Experts of a small language model.
Size: 14 layers, vocabulary 32768.
Training: a variant of SOAP for the experts, 3711 steps.
Below are experts of layer 8 (counted from 0) of a mixture-of-experts language model. Rows are named gate (a neuron's input weights, with its number), up (a neuron's input weights, with its number) and show model dimensions 0-79. Each number is 128 + 24 x the weight over its row's rms, rounded and kept within 0 to 255.
Before each expert's rows: a language model's description of what the expert responds to; "gets" lists some tokens that make up at least twice as much of what it gets as of all text. This comes from a sample of Wikipedia text that the model never trained on. Tokens count by the router's weight.

# expert 9
Description: Coordinating conjunctions, commas
gets: " and", ",", " or", " but", "/", " as"
gate0 [122 117  85 124 106 129 114 125  91 131 107  96 131 144  92  97 127 132 157 139 123 145 135 156 145 157  80 103 126 152  82 135 142 137 133 139 109 147 118 109 132 122  95 128  95  79 124 175 104 172 155 138 147 152 116 124 105 154  93 124  93 127 109 141  92 159 143  93 121 152 132 113 131 141 115 147 139 104 174 149]
up0 [125 168 120 136 114 125 129 114 100 173 156 157 121 158 141  94  96 117 105 162 124 126 111 120 136 131 120 116 147 104  76  87 115 126 117 108 107 130 155 138 107 142 134 104 155  94 115 157 133 110 134 160 141 113 156 126 109 125 103 134 116  97 144 137 128 143 135  88 162 110 121  94 124 137 158 153 100 123 132 132]

# expert 39
Description: Numbers and quantifiers
gets: " one", " two", " 1", " three", " 2", " 3"
gate0 [140 186 140 139 141 122 129 136 154 143 152 107 140 124 144 108 160 144 147  91 142 123 138 149  88 167 137 148  93 158 125 111 159  89 140 127 143 112 166 134 133 176 103 129 120 166 139 154 112 131 138 126 153 119 189 105 130 101 134  91 123 123 110 147 108 130  99 108 102 146 122 136 152 165 136 143  96 165 133 140]
up0 [153 111 140 133 125 146 124  98 102 132 121 153 108 172 120 108  67 128 151 170 146 144 104 160 171 139 118 122 154 117 122 110 120 109 135  87 116 139 127 125 132  98 175 128 138 117 175  92 150 133 143 108 113 143 120 126 105  89 104 153 134 114 138 103 125  86 112 130 162 136 128 124 121 109 159 125 161  98 120 112]

# expert 27
Description: Degrees and membership nouns
gets: " a", " A", " an", "A", " B", " He"
gate0 [131 104 147 146 128 140 112 150 143 142 181 142 129 154 158 135 153  81 113 123 114 192 137 116  85 110 103 178 117  90 144 136  97 134 154 142 109 127 104  97 137 120 140 119  97  98 115 156 120 141 148 126 160 150 104 146 125 131 114 162 161  97 111 139 118 112 138 127 114 145 147  90 128  74 127 128 122 136 102 158]
up0 [122 127  91 111 122 137 120 145 150 123 175 108 102  83 188 158 119  93 117 178 149 156 133 116 140 107 128 153 139 114 127  91 150 149 125 121 127 120  73 140 132 145 162 165 115 115 126 141 153 149 196 129  97 160 143 107 124 129 134 155 145  91 122 114 100 116 115 130 138 154 153 140 133  88 129 124 122 139 129 117]

# expert 59
Description: Spatial prepositions
gets: " the", " in", " on", " through", " under", " over"
gate0 [155 151 110 127 147 128 125 119 104  92 157 162 145 122 123 134 112 144 120 101  94 167  91 166 147 107 145 145 102 124 125 116 133 104 150 146 133 161 139 108 128  93 135 128 147 146 160 150 133 104 125 127 114 128 104 123 109 141 132 100 105 111 145 136 121 152 109 136 184 113 127 108 150 169 123 124 116 131  67 132]
up0 [111 125 120 175 134 118 148 122 143 152 125  94  98 128 126 107 117  91 107 147 160 148 185 112 108 153 120 112 147  92 126 116 142 172 128 131 131 130 131 124 119 129 102 157 111 113 132 117 138 133 156 107 127 133 161 142 137  97 114 161 137 169 112  99 131 110 143 130  97 111 136 135 110 100 120 129 115 117 128 138]

# expert 28
Description: Table cells and headings
gets: "|", "\n", "-", " ", ")", " He"
gate0 [147 129 124 138 159 135 124 112 149 142 190 126 162 149 186 118 113 116 115 146 124 126 135 103 118 114 152 102 150 101 136 107 135 152 169 111 131 114  99 108 130  62 114 132 114 118 171 147  84 107 129 147 132 142 139  98 135 118 145  91 166 132 124  91 139 114 102 133 138 183 140 115 142 142 131 119 114 168 126 153]
up0 [138 106 101 154 125  95 162 137 117 143  97  92 144 114 121 130 117 103 187 138  83 121 140 131 132 146 153 140  91 158 160 155 155 112 111 135  73 110 125 138 121 142 127 123 145 133 144 128 134 134 115 131 105 106 130 149 124  94 125 170 132 136 116 140 116 158 183 140 143 148 121 133 118 148 108 135 109 125 113 136]

# expert 40
Description: Sentence ends, unit numbers
gets: ".", "==", "|", " The", "\".", ")."
gate0 [120 133 185  95 124  89 101  82 149 137 150 124 163  91 137 121 152 105 134 153 108 110 128 112 118 148 112 141 196 157 151  82 114 136 142 163 168 117 134 112 121 104 126  83 129 141 104 143 109 113 114 145  91 163 158 114 165 142 140 137 120 109 174  90 101 136 140 114  96 127 109 115 164 116 140 132 184 135  85 176]
up0 [134 148 170 129 115  90 118 143 120 109 132 151 137 112 127 140 121  99 114 139 125  86 139 127 138 148 119 129 167 149 146  72 107 126 133 170 124 137 128 101 145  98 159 117 115 126  98  99 121 105 124 153  98 137 125  85 152 150 148 161  87  72 162 114 110 157 142 131 150 117 118 120 143 101 138 152 160 152 101 124]

# expert 37
Description: Section headings
gets: "==", "===", " ==", " ===", " =", "See"
gate0 [127  93 130 113  92 128  83 172 110 127 134 110 101 152 158 129 117 121 137 148 119 127 176  79 117 125 132 112 137 139 109 141 130 128 134 117  96 140 125 144 147  89  69 113 121 148 130 125 110 143 100 135 138 150 107 166 121  78 134 122 158 123 127 150 160 135 110 116 129 120 127 114  91 139  87 137 161 100 150 102]
up0 [150 159 152 141 161 144 114 107 118 120 211 108 133  90 108 121 108 114 108 124  91 144 160 146 113 166 173 106  86 115 149 115 137  96 151 144 133 108 120 162 120 125 148  85  90 119 135 117 163 124 140 133 156  90 121 114 158 201 155  75 105 132  87 138 136 119 142 157 117 159 146 120 132  99 170 113 132 149 113 167]

# expert 56
Description: Prepositions and degrees
gets: " in", " by", " at", " on", " during", "°"
gate0 [115 145 155 118  92 157 135  92 163 112 135  96 174 159  77 136 160 144 129 139  94  84 105 122 136 111 138 182 145 129 106 103 126 152  78 117 154 166 170 143 105  79 137 171 169 116  99 122 148 147 112 137 131 152 103 146 156 125 155 108 154 115  92 136  82 123 176 118  75 138 130 148  91 146 160 121 130  77 175 129]
up0 [145 111  98 121 138 101  92 133 123 155  90 139  83 109 161  94  89 122 119 121 151 160 169 118 128 140 110  91 115 125 135 143 123 117 159 130 132  80  84 135 150 169 127 103  75 144 144 126  93 106 138 117 131 112 139 118 102 161 120 145  85 115 159 110 184 131 101 141 171 124 121 128 149 115 107 154 131 174  85 146]

# expert 10
Description: Group and object nouns
gets: ".", " \"", " He", " work", ").", " book"
gate0 [116 146 126  90  99 130 140 105 104 114 114  99 170 131 123 131  94 143  95 136 136 135 120 105 126 133 112 148 131  93 165 115 123 122  98 124 145 115 111 148 147  96 137 102 143 119 135 118 122 136 144  88 137 108 136  86 101 154 130 117 135  86 156 146 112 154 141 143 111 124 110 115 136 120 156 161 162 178 136 154]
up0 [140 133 148 138 139 141 116 128 118 149 147 116 133 131  93 161  92 154 136 107 111  99 146  99 149 137 126  96 141  73 155 155  97 161 145 152 158 109 120 143 126 135 135 130 152 120 129 179 126 152 129 139 126  89 144 154 116 104 156 138  59  72 143 103 100 124 132 144 116 142 128 109  91 125 126 115 151 157 102 139]

# expert 48
Description: Table cell pipes
gets: " |", ":", "|", ";", " ===", " =="
gate0 [150 110 149 113 138 118 110 121  97  61 133 139 122  92 164 122 110  92 135 142 147  82 140  96 120 115 131 163 118 138 125  89 103 115 107 128 110 121 134  97 121 113 152 158 139 139 125 134 115 107 134 104 145 164 149 120 136 131 153 106 159 142 121 124 128  93  94 112 134 147  97 129 129 176 186  82 169 146 134 115]
up0 [150  99 136 124 127 104 116 137  81  68 134 154 134  84 152 117 109 121 135 156 158  90 148 100 112 124 133 164 109 124  92 111  99 133 117 139 102 125 135 105 119 105 148 159 143 123 133 148 111  96 134 102 147 173 143 131 106 141 148 113 170 138 106 152 132  97  85 122 137 116  83 120 117 184 190  71 161 135 140 107]

# expert 19
Description: Prepositions after nouns/adjectives
gets: " of", " for", " to", " between", " by", " against"
gate0 [118 119 126 153  97  77 120 123 125 129 114 195 134 128 153 109 130 220 143 107 137 142 118 121 115 139 107 158 121 152 186 132 154 186 127  95 138 146 139 139 133 119 109 104 118  73 110 118 141 139 131 121 152 164 134 141 160 154 121 106 133 105 154 157 111 128 157 151 117 132 133 148 135 163 119 118  79 119 147 122]
up0 [147 144 140  91 105 133 152 111 145 145 102 117 115 105 137 111 119  95 118 140 134 121 113  84 141 107 141 154 114 114 106 108 143  84 154 138 114 146 115 100  98 118 125 160 152 129 124 116 121 103 145 129 144  91 126 117 126 130 158 139 173 174 124 119 109 161 117 126 122  80 101 109 169  64 111 149 158 134  83 135]

# expert 16
Description: Opening quotes and brackets
gets: " \"", " (", " |", " '", " -", ":"
gate0 [ 93 137 156  93 106 117  86 183 128  86 117 159  97  82 133 115 119 107 151 129 120 137  98 167 141 143 145 138 108 115 128 125 171 151 170 140 154 145 143 111 108 150 103 102  96 147 127 146 113 127 105  95 117 136 133 126 114 109 111 125 101  92 156 188 116 125 118 120 127 133 150 157 111 136 121 116 115  76 133 148]
up0 [ 83 115 158 117 114  90 102 169 142 133 139 168 106 104 121 134 137 143 155 110 137 132 113 163  99 163 140 141  98 151 142 102 193 133 137 151 127 112 154 127 144 143 110 126 107 184 127 120 145 123 107  93 130 129 147 121 114  70 101 112 132 106 162 146  89  96 149 139 151  97 131 143  99 172 137  91 111  81 136 135]